Weights of a small mixture-of-experts language model, trained from scratch on English Wikipedia: 4366 steps.
Below are experts of layer 7 (counted from 0) of a mixture-of-experts language model. Rows are named router (the router's row for the expert), down (a neuron's output weights, with its number) and show model dimensions 64-127. Each number is 500 + 50 x the weight over its row's rms, rounded and kept within 0 to 999. Numbers have three digits each.
Before each expert's rows: a language model's description of what the expert responds to; "comes before" lists some tokens at least twice as common just after its tokens as in all text. This comes from a sample of Wikipedia text that the model never trained on. Tokens count by the router's weight.

# expert 19
What it handles: Function words, copulas. Mid-sentence to, was, is, as, with, were, been and -ly adverb endings, following subjects or verbs, e.g. "failing to", "in-line with".
comes before: " the", " a", " be", " an", " been", " not"
router:474502528498530506539498570487452453443532485471452487615442435502460406483409534508420439549512397389440411602469477538512518547564512498411505435537372462486474500529463488521512528534535519
down0:455443524528542534480490480464471487458506522520484503523495592534524450485477567494550557542501463516490487444431550469439490359441566515547553626480488522476498449462567552490456409477391498
down1:480446412557497385453490551539525433551574513507494506564608527469508521473513489475546492454470498517505461452522428564572541523538510500514479517436492540597482441507468498447495541534574510
down2:552498539467507637466524462543386485516523517460473459510511563470456580411544454457445452534576524490446541560423600555529615526542466501566508523567494445533528405556429437476501499600534557

# expert 6
What it handles: Personal first names. Given names and name pieces of people, mostly first names like John, James, Michael, also surname fragments.
comes before: ",", "'s", " (", " was", " H", "\n"
router:499501488520540513441485520398483446538572480580627486458520504517425529553435543625435485529518465527452463541488553452396535519569517522462579469457473624500511485489503497538400502483461396
down0:600445498479403530525492542521573480577455458517438524523481477561483526378468422378506521467453496545530486588526546504573514534463507457546518543573458424502461526482454567455427533494436518
down1:535519555510525524517487536439458475356429569547459495487432549482473481408509457478532395521494584556534440591475488522548466625516445585541482549491592519586428534509471513521517542495494497
down2:590504446530521511443528515547385475545436529498454496455472489489545502458515552561454547549519556532466613499457568529382525583421392503511470504497412453494497493418470491499458489437480486

# expert 3
What it handles: List bullets and articles. Line-initial hyphen bullets and table pipes starting rows, plus the articles a and an and colons in infobox lists.
comes before: " ", " •", " Total", " Born", " List", " Country"
router:509469566547459546481439519524470483415546536506529470528385518515568572468487506539534454527480491470512548434491447458422453478568516457516541473437467506565520463572473494573539439498456510
down0:471469509584565527413634493520399459493414528458519566533474531500408495512522566501425509530455546541594572499524558516457521466498447499542494584480463499501543458449503419461450538476567386
down1:495594529515500442518543523453445559539524500487511523455564465519441436587509453496477619528496549577437462508658547516545525592537531436508451451540567454508509460565507463552487382430506546
down2:478411497430569569484409613504434535508534489434529532441497527476498487579585454503563561490512484342444556607509519549562506469408490500540505418451506506510391601478518418394485492530497460

# expert 30
What it handles: Sentence-ending punctuation. Periods, closing parentheses and colons ending sentences or titles, often after numbers or names, before The, He, In.
comes before: " The", " He", " In", " It", "==", " She"
router:509520407470516516356552523508453462546555516563468513477504410483497520524447497500463530550560426463504515487541511395517564514502531497515512439484451434445548583561508540544517472457533470
down0:468454470518587482450484515568497510494551493502560469419584611563498469514446508448575525414492473577450445461513465480507581461540372558482515437530582580553509450448452426469515452612428467
down1:549501536551480566502564482491534483595566488568400510452409446527489478499494477504525552460512457423417504461508482574421457540539363517569548583560527534515538494495553461492526576459405468
down2:515615503541501494566521523516455473454499642596497483513526463579516516508553502440499477439495453514498521542443552430425393409579493524416556427495518502465530454507507514446469493519497461

# expert 1
What it handles: Clause-joining punctuation. Commas, closing parentheses, and, but, which, who and semicolons that end a phrase or join clauses and list items, e.g. "Cosby and Pryor".
comes before: " and", " the", " he", " which", " but", " was"
router:521427495495502532446511487540556450518426467501609421436515544549553456501454484534442532499511480601510510458526441501492495434551390485487513495565487520470489482490506486548437432470451531
down0:527473498571446393465561486519490577431587611472572507445457469530418588560546468450493460477471430564434466581474475522467546478554535563605575496506470508430562497473534447544546565489562515
down1:433558416481583548500590538556501455512520407444520455557529512433388421486479475457523478552510444515496565443563503431573542516531515512439376543550467529538427447579585471520466457521549533
down2:535532513426455532470456510582470531465521519563423500459420518617503477592461494370591433511490540428515476534519569427503479579446443514494593550481590431522557512471491574487523466532458466

# expert 25
What it handles: Time and place prepositions. Prepositions in, on, at, during, after, before introducing dates, places and events, e.g. "in 2021", "on January 31".
comes before: " the", " ", " a", " his", " this", " their"
router:509446511567468487566415504498543541610464484535564533541470503490459581516494425486514468476503451488513479464577421482461538468526533445575522505492515569381461560549487515494510459498572478
down0:485563519537436528500475540511431503517500443437499530482516427521541443539535438535554359522536516436545476485453544465601500474501488529457611572571553469514560536460575485457534407536467429
down1:507458475474463484482434531544510533537542514555531495596513476499504468416474546568455557538557522486442453512544465516494530456538447501532384567492547406539541473592523425494551486573466499
down2:518450542457446546507484468528415557439436471479550470549462516410613443463448547525514494507533503480548500527470568621489433518366461465471468544617499546543587494502403569568594525380486542

# expert 15
What it handles: Verbs and participles. Past participles and verbs after was, to, he, such as made, became, known, played, won, and -ed/-ing endings.
comes before: " to", " the", " in", " by", " a", " on"
router:540399568511470456470520570505544503548519415557528489545474422502454477526494604512494484454512388530429469460574449513480520476513497464493550439546447572435458526572458594518446479452526414
down0:481621498431439490528486436517530517450514476495519499436536481486572559428562489559479537472515577523476501493541651563522463538405470457515410510550512483523555507513496485407527524470470622
down1:420531569510534513614555474462457404449390569604507478519512382451425589505493437480422543379378551543458508496439496523504483417505471513455532454511532409541453478470484551609494413428501508
down2:463361510463606487518519464458503552446549513462514446454481460566525512474585565541517530479439420547424422465536437531454475420423499468421491448447492500420547475556487571368454525496512494

# expert 18
What it handles: Place names. Country, city, state and region names or their final pieces, such as States after United, York, England, Texas.
comes before: ",", " |", "\n", " (", ".", " and"
router:549430472553483494516419558544530507550667535510582584460511480399503521462487568502396502467522446551475424496494587472489503511479624453558588438494476447496457487520525532459558478534452469
down0:382527482498508419470536441410581575489608426471601535487536518575478604482535551566430523451556530508488553483533488468477567490587466467549504512599611560453498520473506495462461523587493480
down1:541503461500577560448525495536540440502632544516522495512479416533496489493481459493439490528520476475486531486415515498513584474563567507488530509568555547533442466440392529459578436490478480
down2:479538577418497570520582431344574572504439528449406474553466415463454540506457468600589465438485461527543571547442532466431497618392430510483578632494530525473474510521505481503405445432459483